config.yaml
n_layer: 11
experts_per_token: 1
moe_layers: [0, 1, 2, 3, 4, 5, 6, 7, 8, 9, 10]
optimizer: "soap_variant"
batch_tokens: 32768
train_tokens: 293200000
Below are experts of layer 2 (counted from 0) of a mixture-of-experts language model. Rows are named router (the router's row for the expert), gate (a neuron's input weights, with its number), up (a neuron's input weights, with its number) and show model dimensions 0-255. Each number is 128 + 32 x the weight over its row's rms, rounded and kept within 0 to 255. Numbers have three digits each.
After each expert's rows: "gets" lists some tokens that make up at least twice as much of what it gets as of all text; "comes after" lists some tokens at least twice as common just before its tokens as in all text. This comes from a sample of Wikipedia text that the model never trained on. Tokens count by the router's weight.

# expert 3
router:129147101131114190155103180161046153152157133099171072185167149075128169066098115174137160119219083117168111137076106158126090081112091163109152106138162085099154146100108094097146122125107098135140077104128109154187157071143145129099159105070161081133096130165204108124102146149148101121109119138124110164112154153084140176192115128104131111128195099142151113109129121107123146149084132153116112157085106113098178118134161175148104097126089137175094150120126167068083095089173080150093205147151154095113190092097149084173098103189142097080091120123168127095104102118145087115085127129082124101156080127146163154139090077098174121112097128114180102160111104156071108172163172152145179101119182081121112168142137168159115143081096124104149097165150162136169111140148149
gate0:071112115120063114115128114161139155124111068092086118153051140135170153093110133058148193150042105144193088135154156123153167140129141124126125092143134177156063128162154081155145157132156132139118157102137136118086126115139157112094152146134078161097178113120128154071140167159141115135149120098113122170177092148147054064152098116185113096162098091117129091131113119123118091112137181114116101150125121188164135155099165115142085157120126187155073152145128167099093122199087142101157131127144158160112151131092122061158111188077127118141178158147187128170153190089087134117188115140144063150135107134149088115140202132134081108150117131087124186179134080099169123110150111113120126165195071143149147169122131067143075146141103143198084172130137148177121128071134151
up0:092103115113085104142129095149142156122120067097082095161073124125153184113140137039149185147073096144177086138158154129148158152143143139135117100149119158136094111139147079169150149135149123124121159126141137108077132108117142121101138134118075171131169108143140137075153180138129127134140112092091108196186121146151040085148090114167112093164135081125115117135112134167115091115120165128115090153118105168154117147096192134151084163112132199136066164114137163131111132190080147099152129133132178150081142130099128096155103178031122101125178162156177123154154186106082144131164103124140070163122116133162097108136234128127074122172121157116132170159127083093174125104141118073089120170194072126178125161128146048154070130155126128176078176099145148163111152080124149
gets: " the", " The", " a", "The", " his", "'s"
comes after: " of", " in", " to", " at", " for", " on"

# expert 7
router:116093048132084169146103155140099153141176182105169087146155135104095153105134149160174137111176118094185099146108076166105094115095150152172168091148128117109157127140115138091196123067112117110140104128092139126121188106136127104138183131154222120132130112165141148117147105117162066074109167167094129166092158128077179150136090163096121122084155142145148100073144115091115132141102092162120119132144070125065154084131180189147084133062133109175129183133133146104078092107144110147081136175146186141110163134103146071166134118149195081091131119207141183066161071094152082153097118061093111134126089098138152131166107129091149142084102154086176083109111119136108133123105105150176164120124165123171084187108125163183137126124104151146165123168137176124170122151153138
gate0:096168118116121125046142097112111123072132181171089165145134136137116114123110100089100105156155224118138114132096125100157093112115161126164141120151170124122125071077156124179132064153183130113117111116131064105133149142146151101149101181115090124065111110120169165179130097172241133126140132179146073118138113133120149134114125129123135102131180160141173122095104141077137178140122095101176201146146130157128107116151116198133163113170136167208152124096138165158117157150050186129163113152124104129122075158164112098148111104213141191124167124159116127040103134143153145085118088098105127155123192160110084111153153111145198116115170157080133123095091121139116135168125104179128151116137088120173065095132127164110116110093098096182155091115157125057138160144145127
up0:098095151123127065153161144198152122159102157070183122076179121135195163135100127183174115106144077149085136117127130113099172137078099156113111153083050180124157134125087120065155155074117167121133178149106178122144140129144096199136131134130191135158134187132093062084139128061089181068111097098069168095127117107102114094103144126163128130153059118146066125192157140236133142113153122191094117108137143067144132162088109082095185158108088093082119124144109118100169109107172092133121148102125135114142153140107123166091162149107120096145122092130102145158143115133137098105153128112131113140120097105169155086114128163114094144178149066155142107148168135140150085102164146070151160125120171164113208162138149110133126122153174141116133196123080130149115113112168104
gets: "20", "19", " played", " won", " play", " against"
comes after: " ", "–", " (", "20", " he", " He"

# expert 29
router:098139116121068138144124141156103165169178177117148108158168148094128139114119077155149130118184092131140086146076097158091122126093128153197142098166157104147123150120136129103178123093067133105194120112084172107157152108105118125130160107111141146113107082165125090122098135117150085108099182175114155192063160149112167137141107199124112100095147131121126112145091095135120145132103114152105090178125112110096160107105171166131131126082119161160126135128089159062113098056190098178084173180126155076085174124126165102124083079182129094118127142142140166107168090107201083153102143104108094081159080126137148168176122097112165106091133097093178085133122061222111155131144161134182139065131183098141132143058131128152119090107094162155163086155195154127131074152139171
gate0:135150134108141108102185081096144113135097159127151090130081136155098132132134132129101100130139088108179130131174152147113136163132145066163211093157104110104083130139159159135108149137110068118111075200174128094144127087150059157110133120153098135077065151182107131135141129161113174183119119182116140122067120114105094121140092135101176119087094089122171116110135106160117165092110111063119108147124128111131172123127026171186127130085131137145078108120159134163181167089137169090083141160070084131078188090186111113183030150103113159138118139118114115077186133107138142130121138139101121035172105178211135141152155151129106149105178080167175133144057149152104105185182127112136117152164100162134110099136153105111126148128174083129120106147116098164105145143126116
up0:106149147155103147112196084217141074143129188166147116138127127121127164117122115063159119183133086085100110129209171117128079144130146129157129149141089044136129137113167117138123187133070130161109085166179121143131169083124110130127161154211106147123100095173128107102104125151062161205105163127149161172095108087110115123140084108089120162109102180143159134118121129138158115124167112151108133125164138132124137162106085146150166101098176155148066101170171140174129120117149103120084125150148110163132165097177183100123093164123081200157052129086072109127110125037111123072119132130174045138118088154175096138124121121111123113114159087111143144152108172186130117191207141121094109153149120148148164147104147142082103133166135067155151096071146130121116148107140141
gets: "1", "2", "0", "3", "5", "6"
comes after: " ", ".", "–", " (", "00", "10"

# expert 14
router:092135116155082146178105186177118169161164169099141100180151162088097158115109072155134137116159133121154132133136102145116097145073106157177140100175166119151145145143119119084168101055088106080165087097136196156140147098149129124133142092106185129117125073142175116087130131149124076089116148188145148152116154134075162118132146158084127133106177127107169102112110129114111177163106124154137094160104083077100161123121152159159083130114118151162109170123118189088117082107138119171056164148145173154085128124117205087162081089169126079094088158169172162107176104077144097141085112096080119092171072115130172143169109094059164120108071128066133111138110103169117168165136174166140155106140179101175141125069163145173088132129090154134173087145173181157144108159154152
gate0:131107075089135183161131152099158118098144162073141103162123157087149156100131175121120176081153115087134110122144109100065070131132107164180137114149082142150096166096098110147144113087151205116147104203142183121149181094141127099150136097142168099131045155088149191136103124081099125065093163071105175125109125172097109116178155093132098093166114139119162134102171094177159122156129099137160145094161168159159077175125149103089181137165117152163123122149090199129151147145133137097129190124087118122150178076137155024147141132098070116173113117175127124152140141107157163170122095153148126148174087138137153134143115059158100178114104140088076192089120178178141110187104150144173148070155146173156124079110101134115099113142107086130167135145124154137163112138113094
up0:122078070096123164150169134079098113105116188142103119154077138110120125135133136095097135088177120151123118124189098092119041176133125145093167097121087108149066179109106061112098110122177143095191118170143118178131196070140192101112134083147161133097149166126155162122113129130050064113133122063119190130128097134101115159134159117074167063174127118110150121094188111097174110162112085146162159078116153130137087178143132109104186153152121178165069129187098150152139171152128112113106190200105120144150169082130159091158112140126154116081119141166184128139191139086052135118128089146152120106187136173117109213146142077091156125127088114133139102102110125178157117177147108144109131114133152142128117148093113115177116154107128158125092113117083141147119119107136085
gets: " ", " C", " |\n", " (", " two", " c"
comes after: " |", "|", ":", " August", " May", " January"

# expert 8
router:093134113091087153136115197193137156132178140139149094196123108093091189131085152164145106106162121136149103139089112109096104120094081169165154121147138094134127138098099094102183098096118115115179073103102168151116151141162109115071115050105169129090098144139153141098147108159117115120114177177082138153086117169062176159147110145102124143093169085133146088132161122090125126159109129132107089151153132099098174116162147174157098119054132164133078163147099139101111108104136077142113103146146115098106167118093150098188126152186143116112082137182123114114134108134168104130076111107030071144186089149107117119143095113101185138051105111063144083115117122150089101171106173132081173095140145091161078147079189150166130088133097184124193097177145160166146089144106165
gate0:094095171089148129170124080147157098070113154154106187126081104099152080126187150106146178120098145078119108142183149140149146145110151194135085142088123080172220148129158104175114099114127110066180108140138073131132170136135060127102086081112148055139126131110086145129129138171120095158087141150101144154116158160116159150168182097122088106129141116117137154098201108153114137129110129150111182154118123130136106145140068147142121158095137164170127164142141115132140104122168123129136162138115197139144126116147102079186161107170139094113141184093210172148076125147142144086079128139119106126149123134108134164163131127153136120109122121177187123091130189109136150156159087017165152097136128082111126101098112115120119152128144108103165117130144000097098101139175216
up0:108110126178126114103173113147097148093100138054107094129147149140196150094186142149122154159156081153169187045079109116153163109138113096118140151170129150131121166155082150078130165099085131132117154148112165123155113102106135169099200137127147167136081159140137059117135125178202111141216070176086050122120148076121078046131076098130127123180112141144109148116152137150128145117113155148094163081110123112127152125181157095100135146156127152071101101130124116151153162125092119196119141120122156084119147166099133201109134198139120093162107166136108130119144150118111170118192135053133127149119106090173139108135069171089151116203163091124090139139123161138119085103151123140152072107183128193116116050173132094098152089119141134116131098154119120100133129160066124
gets: "===", "==", " (", "|", "====", " based"
comes after: ".\n\n", " |\n\n", " |\n", "\n\n", ")\n\n", "\n"

# expert 1
router:052129080143097116150089134150127162170183169123195074109168143094097142079091117161162138144163111136155105189106128198120112086142147102171094088138148122101115129126108108103118120135078160092173094140101181161116123081108118088132149119135185129078109113185159130086073078145107088076094110159110124130115168153088138145154108167126103121065173148111131113129141079126057172167065112166120127164103099111104167099145172152146078066115120150108151153135141159082084092146171083137106147106149115110058154124114149091111082135131119098094083146222120155082133101094161123136094127128086087091159090137141157146176106070091170148079117117102115100140125077182122128136147137185119185118116119101155082158105152171175139098128087191090197116191164145124135115136159130
gate0:154085123089140200122123127138112165085131138098142107133043143097127178169105135188167146085122112123089136130185089109146111092094156162132104134126159138108115115141119149129090164175087088156086105123135114104144127193129093172135150109135082108171158209122163207163123086146147062102168097154117108079142118140161168137098166144120155115141138149137137145122110098128140128169039169082110172113128115134160156122174113145092199110095126123127065167119099078114126085079091096181074143109124088183140116130136076127116122173181149112072168119096086084126122149147099133145030059112114111162147106119169134170107135152112149091067182139155107139180150145137097092092068143136156162139145129080164075170131085135152080112161108122069082159173107140100133090147116130
up0:079167103132110050152137152136144126133146104127084135143180124136170070103096078096129096175129154116138094159118197139087123116127149141147121107097093096099146170124122085017101092095154127115139148093105122162120106074169116085122111130120146111139105019094131069106143120134146177118059166125201119149128148133071102117145133171152129155063158140158156118162153147125087165063218121149102114126135128099092118124103174123160039158147125145145214086130138183103074156173132205132164129107136164109107146108113138139143161087137097151170077095177122162123161068059120096162181142094123135081103162100098132081129124095169161157160109137090144091112101132118132173151170114167111140129115144120156190137145142131127163135123164123119159101127147131180108178114128120
gets: " that", " but", " which", " after", " when", " who"
comes after: ",", ".", ";", " and", " but", " said"